{
  "n_layer": 14,
  "d_model": 160,
  "n_experts": 32,
  "experts_per_token": 1,
  "d_expert": 160,
  "d_shared_expert": 0,
  "activation": "squared_silu",
  "moe_layers": [2, 3, 4, 5, 6, 7, 8, 9, 10, 11, 12, 13],
  "router_score": "softmax",
  "normalize_top_k": false,
  "routed_scale": 1.0,
  "balance_loss": 0.000403,
  "balance_bias": true,
  "router_z_loss": 0.001,
  "init_std_router": 0.01,
  "lr_router": 0.000851,
  "vocab_size": 11277,
  "norm": "rmsnorm",
  "norm_eps": 1e-06,
  "tie_embeddings": false,
  "optimizer": "adamw",
  "lr": 0.00321,
  "beta1": 0.9,
  "beta2": 0.99,
  "grad_clip": 2.0,
  "batch_tokens": 32768,
  "seq_len": 1024,
  "train_tokens": 241100000,
  "steps": 7358,
  "dataset": "wikipedia_en"
}
Below are experts of layer 8 (counted from 0) of a mixture-of-experts language model. Rows are named router (the router's row for the expert), up (a neuron's input weights, with its number) and show model dimensions 0-159. Each number is 128 + 24 x the weight over its row's rms, rounded and kept within 0 to 255. Numbers have three digits each.
After each expert's rows: "mostly gets" lists some tokens that are sent to it at least half of the time. This comes from a sample of Wikipedia text that the model never trained on.

# expert 9
router:101163124085169166087094128135104156143103144094083109157103163121109122113152160146115094176089103122131110149135111118128135104140145103128108113120136122138106118159124124131170149124133103140129118111137140126092108160103179158085151088120112110096157112120142125137137142153106144097116136115105148124091123134136123147107122111081086107134108133077108142133146147158157127151098109151112109121146163095125151107141197119086079115158124107132081093161105149165132138120127100
up0:170166121105175144150075139147074150193124151094126125142102137116115174098169149151120130143113131151093113144124132120094101116148135093109099108111140143117106098110089155156156158110130127123129118120137117166112124133086120090119111088134122141132148149098162127190147136115117112145100165136098112118106093122134100177127127130154133137143115127146117143136212146128141121113132093184112110137162159134099137111119108140143142149134194135134132130120131159110109138126115131
up1:109173102094161158133112092126100162144108155102106089148118134096092159126136135157095107163116097132124089129188119122102124148150115106107120126094114107136106112125088126137140149113148128123161098120151138126136135159075161106111122081116125119140133157083122142180148146088116123128124115120133141127079107092122094152125120084144098133134107128126101135114177117143137119130123114191123131156112116114122151149148082098135116118141167103136149102158082197127142119112110106
up2:081147134129120116092138143112128125121113127140111127124143111137145117145129148151083085129095114119170087101122122148162093082137127134128163099158120158115099134162137133116128136121133076123101101108128136080104143128154154140131093155123092127078141124120153175128170104115107160115116142114123094120144147101130135104102126134120128136110114114139121169151171087166137110116107111081128134118178071128135155167127165106143107117197114151155139121162103122100136151165182119
up3:146167090103148151142087105146078148161081164090090096170092151095087165117159153159097085162082148154121134142162099118123133137138095095096117134124129106149108113136118153149148173105133158142138121128114110121150137132114134140104108121095134153130113128117112140160131162113098122113142124114135124159076104130136086162120146112132118164090082159128138128115142163129144098138097072118115145129139116092133125109128127095138118141125148102141150089169118167146132157106152130
mostly gets: " Supreme", " fan", "eenth", " Emperor", "ird", " mill"

# expert 6
router:093150121101161159110102108153112142129110148093088103160089154078113139100168150144098110158083123137115099133149114125112120103162137103111110099106136121124124096117112182168146138121131124117138106126127147106095111139101144148101118093121092137106135107107144129143124124142116139119100113121106120150107116083165088140113090111082097122127114175100122152141183178156141123151105090149087136152148144089088166095145128122125092128162117127144129099170117154151126153097122105
up0:171121103118163136182150129161101136123137147123113113145103133136140139128123139122130116134122128196153147153129130169125128088150106116112098121114143155145128122140119098141114142052112137177130113165160085181130093095147145144138118113122207139106086140116119098153128142114126112103129149112121141117132105150088118123116142150140147118129107096119118115115153161131158166102136135155165146082131128114156142182134146105119087108080109108141109101144110137175106101140110167
up1:125162111145106095152117172193119150145142131140137140183135126096141103120149117122139151114112116152116133154137151164178140148084091136147114097106151108119123143101105162176095146134123145166124121143127109157109142148133095098145113089124169141130154109110132134122116122073112082153155164151128144130114131152104083133133121118123141124174130165145122144145136136114168126149171146186107133146146079151174147104115077148135108144114110170098092135118108116138144094118127120
up2:125159146111143162122109110152092148174100143128110115116105146108126136126174143149141102147127149136145142147129103115116122120118139106114079074146142105161121125147102179191149139106122098097149107104105109144116140143115138135107107123090106143137114115131137103135151136152121141137169144090127175090087109148072122151114102112101087132095080125073137116118155132138139111138123128187162142131099155095134147089131130117131128117065129148132155088146131138159136121133073100
up3:131152086100163171150083116160090172143108161103096090153093157098099158113170139160109124184105145170096122174152100110117132123131137081110092150144135122169093138136107119167161175093119119134150123140148146129124107128118122148122137094101144112112129160115148114147140153141105142109142138102121148095085111131115096166131117130135115139135095140125134136126123164122166120163099111157122135109129148075119131117128120111105120114130141095129126080166124166159122158137087114
mostly gets: " few", " Des", " Ric", " Ad", "-n", " Ori"

# expert 19
router:123167121103158175120096113147125181130111149087101105155091158111101167067144146143090149161113100176112112156126095096111115102119138087130114123117141138133111103134103136136175157100125119130163085131134148108124108126103118137129129101124104108119145113114163094148129127150101141104107140140122106141095092126121079151113094104128116074158102130085118139117144143153150120160099085134104127154139155087119138116147171123109129102149115107137079097134094135132091138098113104
up0:159142151130114156141107119141125153146113128133133135117101162105081156102110112100131172117138124146123114112154127121100121130115129127128102141147141133155112135185122154105129140145099077155147135102124157150147142110138107132108115142140186143155105101185144099100121102077151104121101167144130114150139101169132129132153147135113134141136117120076186125118183122126124074083136122109120145137112101150098118149098137091141121130111130128157175143117117126122198141088136058
up1:103158164127159101106121149116142111111106133109116121168123139156143101156102112123171157137132101148100147167118179152084146112121113138159152138095135153097139161161098106166100115169092147104086117125130115116122134158111156167099151102083138132106161116140166120099127120127106132108137130121098145117120124131173168110174106113142111131151131117072092130109123124144143168126123151152147124129085125095146136157142128121080073147142149138116087102153123150153107110152077114
up2:130117156110129152077138133157076126120102125138136122126121130125103129150175174132147098136093120105134114109164125109125151154149158142115094152141141108161137143151073151118135121107097130123107098156103096089143118175130126138140110125127111100110105145091159125125143145101130131087112097103101104161105114135117148164154076087146113132119066160106139163147134172138151112106120082148142116133163097130119118144103088079118147152120177138100098131136114146168164152096112137
up3:147127141140161126130120113113106126135134168127132104133103122116145181109127125127142106141150135144148101165123097112143127120134107078131135109084132131151156067126138111119132113033125101170131108191173086155130094137133118121134116098125166092151138183151154138134166131055116108095143127119138126158127130125107128127098106092131118108133115128120066140137111131142124126149133089158142145127066177118112118160154127153133126152138120111146158122122114145143116125095135145
mostly gets: "==\n", ".\n\n", ")\n\n", " ==\n", " |\n\n", "==\n\n"

# expert 27
router:114159107091176156098092116147109161132101149094095100155108141090107158104170150147081090156083110155125120165140094119102121102162146103095111117119151123134130111142085165146165162123148124122143108125137121092109120130096152145111123095123127134104146116099145126129140146141106132094121123087110120154095122108139108145119111087093079128124083154097136145113156162158156126158093084143134113155123153096107149091134121119108112108134137089154127108155119165146098153105107114
up0:164163167100164127102108142141110145158102141089110117144108166139087102106165159137115122146090139116132128176122119068165150107140160123080144114134115112162133119147125128147121147129140144171109111120113095104149089121124106161098096107145150100123140156082145116132169141148164126109137110112089109155133108126109127141138096139132126125152094132149112129126114136095163095094095103131121112120180179095130119126091161080106109134134108075119096111155133153168116130107139142
up1:146180124089165115115096113125090152147096176101090103165091181114084147083145154136075112158131141155131144143165102115158114134152136126096121143150128100133126109147123120163137160118111112119119105096130144112111126150130127132092120135089112126124115127114128123149156113116126112134113113129106116138102094100127093130079136143135093118135105182141141117135133168112159111125109106104090117105161152078111146133159179095140106147144138118142135081177115174147166154112119114
up2:117131111137187160135121179127126153160153197088143147136129116158125119104147106140104148123068154159116128147113092122102135105114121085146153109135173114119105160097102132123173140101148098151182115129108153154118157101067140089139129114132167116110162130094130131130174158161114116115088118126168100158137125094138137116084132116117137131129094126139130097100130131122125137148125127137151120152095151140084118137151093139141105128133085102118126131116137163123080143117093134
up3:099137139136119109136121134171133145136110126120134147118135134104072145125151133127133165121120132147083127169144148080096130167145084090124107141145146139089132112130078163134154176145133124080161099101125103189092102084140114134100119131097140128080169083120106127144158104128131105107123169132104149145096122109169140122158104158124119097107143165132145157145145124112140112151120099099095142136100121099114108126149128133146138157134139136177142118160155145140100191100120117
mostly gets: " but", " there", " although", " ;", " commission", " though"

# expert 13
router:117170118077174161107079118158120159146094155082088094162100171099124155092178150149103118168109097161124111143154111116109138113148148091102125112106129094143124108147101155156155157104130122115138122123146138098108127152103141148099135098127127122100153123094145117131126145151104145108111120105110105135085129120147094158112108095120096125139087153096109134121145162142162122140089093154129110162147143094113157116126126124097112113153112087140110100168109150161115155123125098
up0:177154118103144161156110099115124140115166166116102086138092115096104119111151127129104108149115128119116151110141089103115106118150094089154106175129164114128110087113114107127138116084139134144145144137102113126101094134117129154139145126181151119153115131133150141103102130132119125120123089109130071159063094108153087145097110114103141125158107174089089132146119131175128084123122102161124189119135136133101142097118178151110161143104139150112152116126125136120101126113161115
up1:130213156124105123101110126156073106173089181102134135174126102146121139147157202122118114116128090122124125105139133153150139145133118125136142109091143082177115105135145155125129114116113116147118151151122128121166138132135101134136150157127122166124111136134144145168117108156133159099116146173131130122142128096116131124073105088130140109108104111135163134146163145090095110113106123142161121096157152138093114140103125142166131130109157081150156130125143173145095113102125146
up2:117178136110130127102106132117108145158093137081084098147125144126119141077147123149069133154103096145131126137125093116088081106127133107123132141091120133166141130095101192172135126114165139100127117104128137133124106108146101135109129120138147122132142124104171109112136137121114074142115123084149077130112090170105089168089123090098127141135099157107147167125131141138157100113106088153116137147147149121134126091129121128154171122159149136124152110141062116128102117106119126
up3:180147122173141146103134146112127115132165146131136118138124127151179105129143160097115171112121141109127147141091135137093087136100108081149135116145130145121161159108127123134108093137138123154140161144101125154104095147119135166134139104139149138182137148116137151113105088143131076095133124136131148120124113137150124112120145106108116088137115130113135111153108141148104092138150105132190180152080173141097122084090123187158117157164097163092137138133148118109109098163119090
mostly gets: " Candidate", " Walter", " Roy", " Manuel", " Abdul", " Ray"

# expert 4
router:114145108084152154085093096153111155137097143119092100154101154090123159093160152137091096157124091138125113164154091125113152120137175126110119140119119124150121115126119148150166165113164128113151121111168175127104089168107149161127164075098088123120139132113134122137121159131105150107136117086116143126102096097138120144132120084111096097137081148102113139139143163155128140166115098151134103144137134089105158077148137092113105123130118120144119120140099162159117146111116099
up0:137132077095129144166098084130107166139113141101113100134117131088114148104131176165067065153116108154110117116142111092114112133127119110120123087143136096125114105097146130163125185072156116148176109145115099111122103134140135106141093133111151122138143180119131158147123140159136094137121118119134099142110151088134094128106117141137091135128110165153127138135134142128163127144110102096092192103114127101100127107134129170136151128154128113152161107165126114134104146095151150
up1:137171126103167135163110105132134152121097140102057095160110136096103148108139122130125105159144114134128163168165131159147113130149131128113140149149122124133093161127140159132136157125159117104148125162124134153131094108168133131128139153077127108076110146084128131107088117115137116129131145121088132090114099112154099145097084160114135126135105159144111129118109199158159148145111131115143125101169132113125187111150132124106147153124139077143129080124090127132133170089138152
up2:136144136118138157158124114140101135178085172126118097135077154124102135087148170142083099136136169128107132106149112129164119140126123104112136119147176109172108118171159126160131156093129084134155123156113124139166103139140094147085103156122131118155135135149104108157160152137093128127094137109130102138087116126135115172087131114155135148142107173137112139101135138138136066117101081123120147121117129138157137096158147124147122138111117129102168118146068148146097153135168127
up3:172161154129136157152092114138108177127153159120110112164077133086106159131148153179119149150146160124091119117114100109089111111114132112096123143146161118128121154118126142123148156099108115140130137160133109108129083136116148136126146110068172117127108144080098117156127133155080096113104121147136111122101143095180100135117113135085140163128131130103188132141116124133128086126118089125095156081109147069114125127168117138142144135144104108127130096127087130134126159139142110
mostly gets: "’s", " or", " nor", "'s", " Their", " and"

# expert 15
router:109175123106152151117095129155120167143117160084084087161103150113100135079188138132124113175101102153131102163159118128129118112130153112097098120106165114148096088144082138135131143127130107128142118116154116118110118146094143160093155101135105122098132118114160110128134141156117146118096134092107128128101114116147106148123100117085108122128101158103113143136168180134186100162105110131121135156145144101118141089130156106106121112168121116142082103146134170164114143098124108
up0:139104148126106120117131109127120124101133117138142106115147137096109125167114097131147134151137169105164109107136147088150140155104140139108092137116124128174156111152142145139131117157117132111135148153156190150188148115114119183089088140152145142148143139162160117111132124108167097136099100136178106124142112094140154134124171122132099133159113131071181118153110124092145085105113109099150176167100086109113108137112098135137130119123153153095147140156113140158163123138079111
up1:147178126095123155107102097135076151159099178084123085150080158121107150116169170154093099146091121130141152113144113084088109120181152102133145129116095114152117132118102122162157164069123129128139111140100124098117130181102171151109118102087134127135106167123132126145110145122111177111124127131130119141085118126144094137088116141103145099110112132124137145109145149129136117134090083140110150115155135105120157136149165095134148107138121136155136094148107134129127143139132097
up2:159142124091152164107100104163077166158104168089114106159079180098103159112152174165104097151084137134101156130125099121116121132151150101104121131146124142119134128122132138135155158096121125121152098128125151124112098157128140108117125067085144127096138151093125149162139151121080113075136138140109144138099110126160109156094129106126108135128094154130140139113118167134160107135094102151102125098137111082116150141131136113082129145108140109115126097158150157148115164129102122
up3:147150136121130133121085143132097162165105200090131105181059168135117159106136189157116116138110144114134113130130105135122158126150129098128086111160152137133132124144166134166147156109109124126102096149115154130101126155140180179137122107109148125123170139116119125132112138142118103109125128117095133137122088113174104137092082133119128110146104141152155112112137190174131116144103127122114120116116145099118146122163166103104114163121101104160112113132138131129108163160105103
mostly gets: " Clade", " un", " des", " Elementary", "weet", " Forward"

# expert 30
router:108164112088161171108092097154096168147091150077091095155100163085115158108163158141077095166097108165115106153167100125127137112148143107089096111102150104148121098137115152147160154090149111144150119128161139103128120147101129131103141087112135123113159135102143136146142155139104115098126127111115136143103108099147103156100125099109112110136101147111124159131131154148151117150102106167116123135138157099092142119148132120112109114145118087148130091162094156154106141116100122
up0:143130128105129161099094159155128152142138114111118125133112134138165106124189168191140127140131086131099091135172128090119165136112172119150122120114093131129154113083139132101118130097131117134103147135120164131085107164097156116115116086081058110109172160137143117156155178148141158159122094080111109133108141123144151131141098115127123154122123129125102156106160122128146105122124144151108081112134095116138122142145145169139132104151138102101103141126108095122119127159159090
up1:160181128127112096090131113164115118156121157129126118136116132161151099152126168128089125121093129130127136073180141156141131157124136145132142143184146118127129125129115117123145175155165133127140131157081138073150162159106124159137160148150165138126113124145131105157084142082089121075120163134146140128100114105113091160125135177170134115124144167133141170125125167118124098130117094146159132104118137138127130091132147094142163136124086130160181139145085142128129138114136149
up2:120104162131137148099141160106153139111089128123116104131134139146144125106135114129135110145144098113155104102143129099105180138137116146148103160146151114134134089111144118143122105125112163112133085164107115147117130185070127118086161067088125114099094141108088085156146137083132113123137111102144099168103150126155133139096136144130162102109147189112122184116098108133141128166113154145126131137104096145111116147147122119148143159109115100152164127134074100168101116103110158
up3:117108156148131131123131153121116147114156164087133124137104135102135102135114132158154129130138120161110100115134154143095155095101123068139097101113131139149140114084138130115152115156082101116133098107125127146139133125081142117151115046134106158117148129052134136114168169150101116149106110106164140134112165099141098121122142153106145129145141130119142117114130128158124147174127147154145100152113172084097090147149072140130154114127090168171106129093104133131096146140097137
mostly gets: " However", " could", " will", " would", " should", " must"

# expert 18
router:104144102098161162116102140159109151133111140086097086138115158095092152112159136146108119169069111145123130148150101101133126125118164114110112109100137101131111113121124151176139156081147091089159109109133125122109126151133150144101145099087102141087133100095146122169160157169110147118123129097132129144104111122132125141098106091096092094139085174089119116100134158163160119130111111166124109150105118104105172131141128109096099133138133100140094098145114143150110160111139108
up0:188152108113145121129108096131107147130162165138112103160099131158111140127148133129112116165113146139083124116177152067113141116185115112111089133102131127158114127137142131125163139119163107181127133147080139136109120116082144155129134078152129088142087183142159108126108125099143164132108131115156092116128125110131124138146118127123102136137076107129088127180172131172133119155122109131124163112122148113097149100109142126147120117161130142117185126134156157167161146122130145
up1:136203117140158160141124157152140114130115126148125144186123134143151103131152116115130141134103108169101131117143138118164157121151116135139126150120111093152061133111101099158107122075104109154162141111127149116154143158128153113089106127139110105080161139100090111141103141193138168164141139130127176086134121112135138119115102115129080110157095122143116124138124119092152167108137150163115123148121117133126149153165106138136093106108141090119111120115184139115129127077157123
up2:136141127094108130129104104134102160122135139083107123132100118114067141107148134162118111155109097128100096186077112129115105092132135109095100147123186125130106098149094160149185147127110140135138113143107155126129135133093080168131137133135156125137102149144163150137124111144114119118145127101131124138103155100097120153166094163131126121091151175118131146149157120147149118148071105063127166135166115105119094103115150115110188108113121154128105133164111151141127124132136134
up3:118160110147127155149128080140127108131132141101079111115137143079105140142149138121121150144110140152112151111150092103103117125178137134097154129103112123159115114099135103183123116048170128103180121148138128130091144137130137122106146139101108117146156152093161077156143176148127130139099127094138159137123109118128139113106162116085146149129116145063104156121112127150140137096135139168143145119133129134109134134160176099101126092082133154124127109128115180148179129127124116
mostly gets: "',", " if", ".),"

# expert 8
router:091154096097150160108101109137116176134107141091097104181110156105120148103170152157091105164108111136132107168144096119139131128132142114121102122099151108131105118165082161126153184117119114119109126119139157121092095142097139155100127108120119105088137138116141131122124119125107147118124161108112110146107106107127111161125103111083116107135094162090103166122167167158155101154102093150121131129165122095104166090132147120118114135167144102126114097154109178144106150113106107
up0:118140095106155154113070141155104165153096143115123097144103167107125158079131123139080132153081135173094105135166122139092148128137111111087073117097138144173060125134123153157141148122150107164192107121130132138140126182089122155130142102118133136119113137130100087150112143127116115118119142106133136121107118089142138140132116108132127114093089133134125092136143165122159147156089123161142110157128129103123117118133119127121117123109121095183138121138168137163131134081107119
up1:111143103093156122138105105133133135132102136106121106124127121085100135134142109141133105142109105129052119108175131115084105091144107038141141122142127129132123091103128103141130145149118131081150103169179115121127150093113171097120119121149099130149145179117122137150145149173124087117101113147120168148082146079135112106126163148147132120147116137161134128122131116105143119162094118103123154161097137119099100125121107132103147076106071113137157122140140132143129165134122134
up2:138148118094139173149108089142085175159113164109105076156094133110121153107157152160108107152113125160112153125123094120100170106158130079127096110123132150195079108104099138147141140091138097139159123124123114110137114130093122144126140077153116133104134142085132094155109141140093118114069145091138105134086102120143104137091107109099119139127065122112116137123134151148147156148116120151127106121110181104107115102132122113124112132143151135149134110128149141166115144143119113
up3:130156143117185147155085132117113152139113161081094095140102147132109195084140110172117114172147176149094103129148091126105135101155140103135152104143130119154163098134125149191143142112121114129128101135147119153117139114088134115140095127129097110114166144118103117140152172128141110131105118096083122089114105107121115136136176136134115151148108106139126132107123130147152153171105106147111143142104168114125154120153176113091141108117112130123102085170135164144136160162134123
mostly gets: " Died", "–", " et", "-F", "Genus", " (#"

# expert 25
router:104168107091166176093091116153116156142097155094090085148110169090119147097157142137084106166089092151118110130168084118124136122143139091096097121122134099123119087137110149164135172124132121120127110107134133096095120140112167128112128117113127115101129137092150114155127147140105153130098119121092116115093115099132106171128113105116117107123105153103141145121137150169160109178104110147110129141154129099112142094117129108078089111145113115131090114174093130157106152117127126
up0:139130146128110107168126140147143137129045098118114119103140172113136145105147129124114151116137116109099092140111136068130130179112116158150161131143124128107129137148149125161120124152135112103143114109151097127099146119157133144148131188142174122155130099156126113104106076112169138167140183107113145125144096070147146157120131140118133109107130140116175117173125125143160146131125082112126106154173128134158152088133101116101122166132162123154145125120103113171140160113164101
up1:113179117097168149115097108150117156145100141086095118140106166103106146125160142135109130153109111127152100146119081121111116121133160125132091126127145147152078108146127133130134132084133121138140109127155150140135135135095108124120132105128127140065119128132158113144144093126128123138110113151115117134082097102160098157092125104099164132076081133103138153104123149140124103140106111160128104136105134106084139145144168099117094120128163099176156101149110162133126132147041174
up2:150148149076159161129092114101104147133116142067090092163089152119087159104141132162142134180142129154097145125133135109125099107151145158094126131120141157164115146127118157129156140103116105095110146159131149131155137146104103143103158109110124143084126175117162144145134131109123102131116115131095125114097111100150091142105122104128126161138082155097117120135128180165177128120102119119120130127113162109107153134130142086101101148139165106118129081135112177135152153145082135
up3:117146139117145152095101119151116150142095139111104096138094169081098151072182155150102132159115126121129121131122137130165121121127142116134106135127142171138132116127144140114174120099120108146133132138153180155145062131148146126086170107108083149109141145134118135136152162107126095114078123114126123150112119100172112135135115129137108149160085191093115144161134156151132108125073108133108129170123116108100165132128138130092113152131100069141145122149119181141110135124130121
mostly gets: " between", " from", " www", " born", " From", " Between"

# expert 17
router:097168108103151154109100130163114151136112155102086063184115143080089144103153152150115107164106136164127113130133108121117136110139142084096106112114142092133112104133112122144135160097149132136125105137141124110111110137107143131103115102131094136114161130074135141140151150147100132114123138071137112132087113122162082147144111075118103135123091154091129147103157145156181090154101117150085127148136141096104149117138117118112101123158112104163134097158106147148106161124122129
up0:151161083091159153115083136147095162146123146084108102167099142108132140079161144162125123163096126137099135129126102148126101121183150154116119133126117119148120165144083170184142156120127128135147118134119162113140144159111146166103126100112169118104130133095158141125100124136113119072124137120094118109101113126131116161122142116134122141118105137114139087137109156134187123125101130141139121137169121123078156131124191113098124095170157104111083110145121157118110156112113126
up1:128210118100186139129098096126126152139109163060090100175100130143119158097157116159115106159115126150111132122124120134145136072176163097139115108147142118140090146147105155144138146116139125146136118110126143095142143133091124135102110118146103126091119148090124134136144129165118130112081158119129103124118120118166091149123113126130094125151066142130123137128138151159169127127076107169128128134128116117132154134125176118081081155145137110105120096150126117141116157105116133
up2:155172142116171158088107165124122163140126135086111121174091170134147128076181133137106137136098122109134109119108112113126079118176134129117128124121120117121134122078114166136135118121093140112192141125101130117121167140108154120126144112121154163112139132111093148119095105178126118093120119154121129127105079130179076145100129114107132094099092153151170109139109138130141122145069124138138124145106129117118148127125146124100175137183124100124124106150141129112150127085149139
up3:140170116127156137108085141155111180152106154060100107180102162152108142058156136144127124144093117114114114154121108104096143101158144138116108155126110100139109089067116167172124128120121109123138140115109134137098136177125128110123147105119128138127109125120137113137104090122133158127100120136110131131119093132140098168113107132114138103100117160122161142152125130102159156178069122131100131142114123074116137110132136087090115162121129089150134084156129128127145120127111092
mostly gets: "See", " Length", " ±%", "Scientific", " Phylum", " Turnout"

# expert 20
router:091172122098162164120084103138118144158087145101098108157106160104114150119163146157103085157105106152110117171135100131130128121149153114098117117094118128137114106138109165165140132107151127110144114105144132101103104165110121151117128119096106135105161093101132140142130139144126138085114140119106126156118115107139104146094098110094112101138088169117121155113135153141158099149074107154107125139155151100118171125138166116078118139139134081142116092180113180141125152100132095
up0:137156128096154131109078131148109157127129176060100084152097161107082136116150148130082107150110107132136126157160119124108137119111122108140114103110138099133122093141112131151138156098127088130124108153129136102126142146117130121128112124108130122100074159119196131139142142136113140116150123116120129149090109122126098157119092108103078105121075141111108146126125134168130132127096104134113149104130135091102158128126137125133119120144139100147159095144125166151085159125029116
up1:104175118098142158137080129162100139149087153066102114133113162096106137108172154155078098141102101163118126138156121120117134135139125116125129102099153119120139099139105134149133147118139130100129096110154130111136155160128116129117143105154111114112134099128163123127188133127076126116152124118120121159117097110142107147096098094093086108106113153108111129129113121109128111140071107168081138142109133104107163122121152133106103093133112093152120105137120137143115146126062057
up2:081137129096148163120072101158112153124121139080107092143108153117089147121144116134087126152088114156119096157150110121127150125121138109114121115097151110126134096128097146124145144109124105134106147132162135111127107084130149125070137109110101088095140117104140118126145160087090112139140131111124118137098101124124125176130093106125102116159095173059129129127131144124125139157105111142092120139114120090078130098125109089114090122152129080123095091154127188140113145130112094
up3:112158123117150156123104129150106132146113160076100101113122165091109146135154145151115119149099160142133145129150077118085129121155133067122129111096148123136131111148109123151142145118132118075131109104140124107116168138125117152108167115142117122135122096125164110130168146125092112120126138109103123163105089107139122145099145098114101126131085159076114126100121123122139117128073100156143137147086130096129165106118157121113085075125111143156095110148118151142110141121075046
mostly gets: " Goals", " author", " l", " L", " J", " mar"

# expert 22
router:109171115083180172106094109152111174141100148079092093168101167097120150104180151152094113175095115153113123164154099111110135109142148101114112112099149108156116108141095142158148159103137116123143110132135144106119096157101138143108137090112113121107130144107149122137124149152107134101114133097101114144092110127145106159115102114113097111146091146097104149129142147148162108147091102156117122148134147089105154111139130121099115113149122098135097093163097150159101145115123103
up0:168157130111152153134074158151140161136117136076133138116113179119122147114195154136096161127128087163134121167142134120108103158131096072156160075126105105118110141124083115170109126109099101111172113145110105116143098138149167145141129133101137118102135116102096123145133151150145143169137138124116132141094105141124134120112139123139082129183100133122106109124142143141116099114108083169104108139118177112080149087124130107116109157132106097156116103140100144112120146136141128
up1:082146081121123110099122087122124108148136127101111121121136103110126144144118137165120127138088165116140151134133149109093150132139111150128105108063102145169133121122122135196127125130150134085138133109114138125132116139154144124120173191120103140123111090125154115122089149140131140136105128085116114150100088141147116119048100127145135148149114119120111175138158123126122095104100116156132102132173123123151150079144113098164187104138116133122162111157065125121105120130152110
up2:128102175135147146155152098123145135103140114132134106112146152109112124141131103108125134156098159131158174142099128105126135131166145141093109115065168129133111072157132109107141110105138158128110139141135098118115086123128098115117148050100123159163137125100119132137133141113165118100132183108140113157147113151105130102075148091126158102143119103083093115136097117117178141116148123166115118155152135134124144128131156152137081150071151148107109118114102125142106108104170155
up3:144134120138134139111139141186079117146103124126135116128116096120137125139167158123174172125100099124112142120151112125089110130135145138124110115101125150179119130121133112143126148149103154117103099114119185186136101175121112146148185143160132158149076173134154134116128104111135114125082131144109129132132097095141145117118111114165161107136096130107127160172144148083155114096074128161190143143163109126159123133133098151119115131116091135103093142152128126164133095099107119
mostly gets: " burn", " access", " amount", " route", " pull", " color"

# expert 23
router:110159092093141154110090125155116162133093143101101088157106159085098154088158156142102090162081113144091116141156122105089140123153136120109101120110136091128115112142088158159178154138147106104153088104158144084125136141118143123132150121131106097089125122084154132119145138157103156117137118109128114134108115125160104170134091113120093112121101138136131155141140158147155117176083102160113111133155139096106150108130123121093132104152115093139122101157120141157110173112123124
up0:143165112083152154106113129155104176141119146083088111158109150141118153108196148142120130164099112169135109152136104146126098091134151118132112130124162105132129114137097146126133160107119132127124148140148153127128136140080101172114143115132126123129124108120167152140134137104131108104087170100094108120088103142129101135107133113136120156135064175056138108076145148130175122131104096131110114134154140102106140138106134109091086121131178132114132114119098145145131151122086102
up1:130208124107165139139097138123101182170110153106094094132087104135107140071158134166133103139105142128129107131109105158132149105133135127115105087126128145092101089129104165144157152132122122125124117144126106108128133123073152149092127105107121110120160061123143116159129141133104129175084146109102095127107086139154124156094140142101144128125106133120091116081179122129146108117133116159089116113152140121095141121130138082101115115109121132137111119097098126122139168139101112
up2:073149137125116094123134130149122168134123144132137040138109135074130120108128162115140130131101108130110119111127156146124136140140118113133097150079137136120140100127119177137157128135140132144125165107151135110111116106151090116115157155130149116146178113113145174144146165093082133135057158144129115119137122120149120154135063151161123140139123165153153132129163133161117124114112123131091091111121103125105142140113151139067102137114147112096130145093104146149093162158121082
up3:112167106117162149138089129134115166133101141079080116148110147120106155078172151146100097172092133161102103170117110128132127117109134095085120135090160132119130128123123169131146155098123158103135138144140123129112137134112130149109134117127138104114189078117141149141155176122122115125099125108124100150110100104156100160129118104097121143122119180093160144095144139106166106144098078124071115143125120088129121101165139102079098131139145117129100108131098120133129148129149115
mostly gets: " winning", " Cup", " losing", " league", " scoring", " Open"

# expert 2
router:120175116095172144130117120142121163132086160079087078166093173091115145116157161151082112155115104152101100179156120128119123109135146102122117114108158120130110119149106173140160145115150102134135116127156140118125114158088174128109120101135123129080143109092134135123121127119106143108134137131109109121113121077134114178112124090125082110137104134105126134116152158163168111135085089158120131157136150104109137107113141125066105121144114088134122102133104149138103152130099130
up0:144133093085160157139097106136112162132109156090092093146096131100095161106159130154130088177085151155106134124145084093132145076157154105102099117118132108137115097126120126145156185086143143129156152127137141133141130114118098133102159095111131095117104118093137109136125164122094141113130127112104126142074119142139124175129113120126143163123097155109086126110134147140183145160105120135111119118148097093131146107117153108122111089114132128126101085143099154140120180125161109
up1:115219109105158144156093117123096190159136188097106104156111117131126138082137142163085135146113122184116123121145099120086119079168126096092106142107157120160101120112111139139135149091139138130153109116098139113126137116095130144118156096140170129120120122125145089144133139158112142152095131072136094151110131079146106163115112130090158124133099154141142132136148151109144127108118101145131147137114122112082113113136135098112144127128123114142125119128129130156107153089089129
up2:132161129103157135171089082121104172121126195093112086192080139106106132111125119162100114153102121162141106124158109139143125081136153117113104161125168120146111099152126151138154132081106131144124117165141158134129108120121143153117125105122164132154147151088116116127137155128121137127075117086126081127102112098136109167118084135118105137169108156108146132098143169153176112118109134136100127126098108103107113133149142101109139131146139088094107108134117164139106119118113132
up3:100147110131141150128137107114087129143100145131099093115104168087108151082121134160109144158082154145119120138139115112124108159140148119060129152089135114142170130142108156138181160108134138107167106116120121125152130113123138098111123109143145144088114111126104117113154168112093150102086108104128108159110104139128117141138118115158127130143108156138151159137134136121148101131081100140125142183146068071145126143141133118111126089129112094072118143147109160146145144081184119
mostly gets: "idd", " Dep", "asc", "rid", "amb", "yd"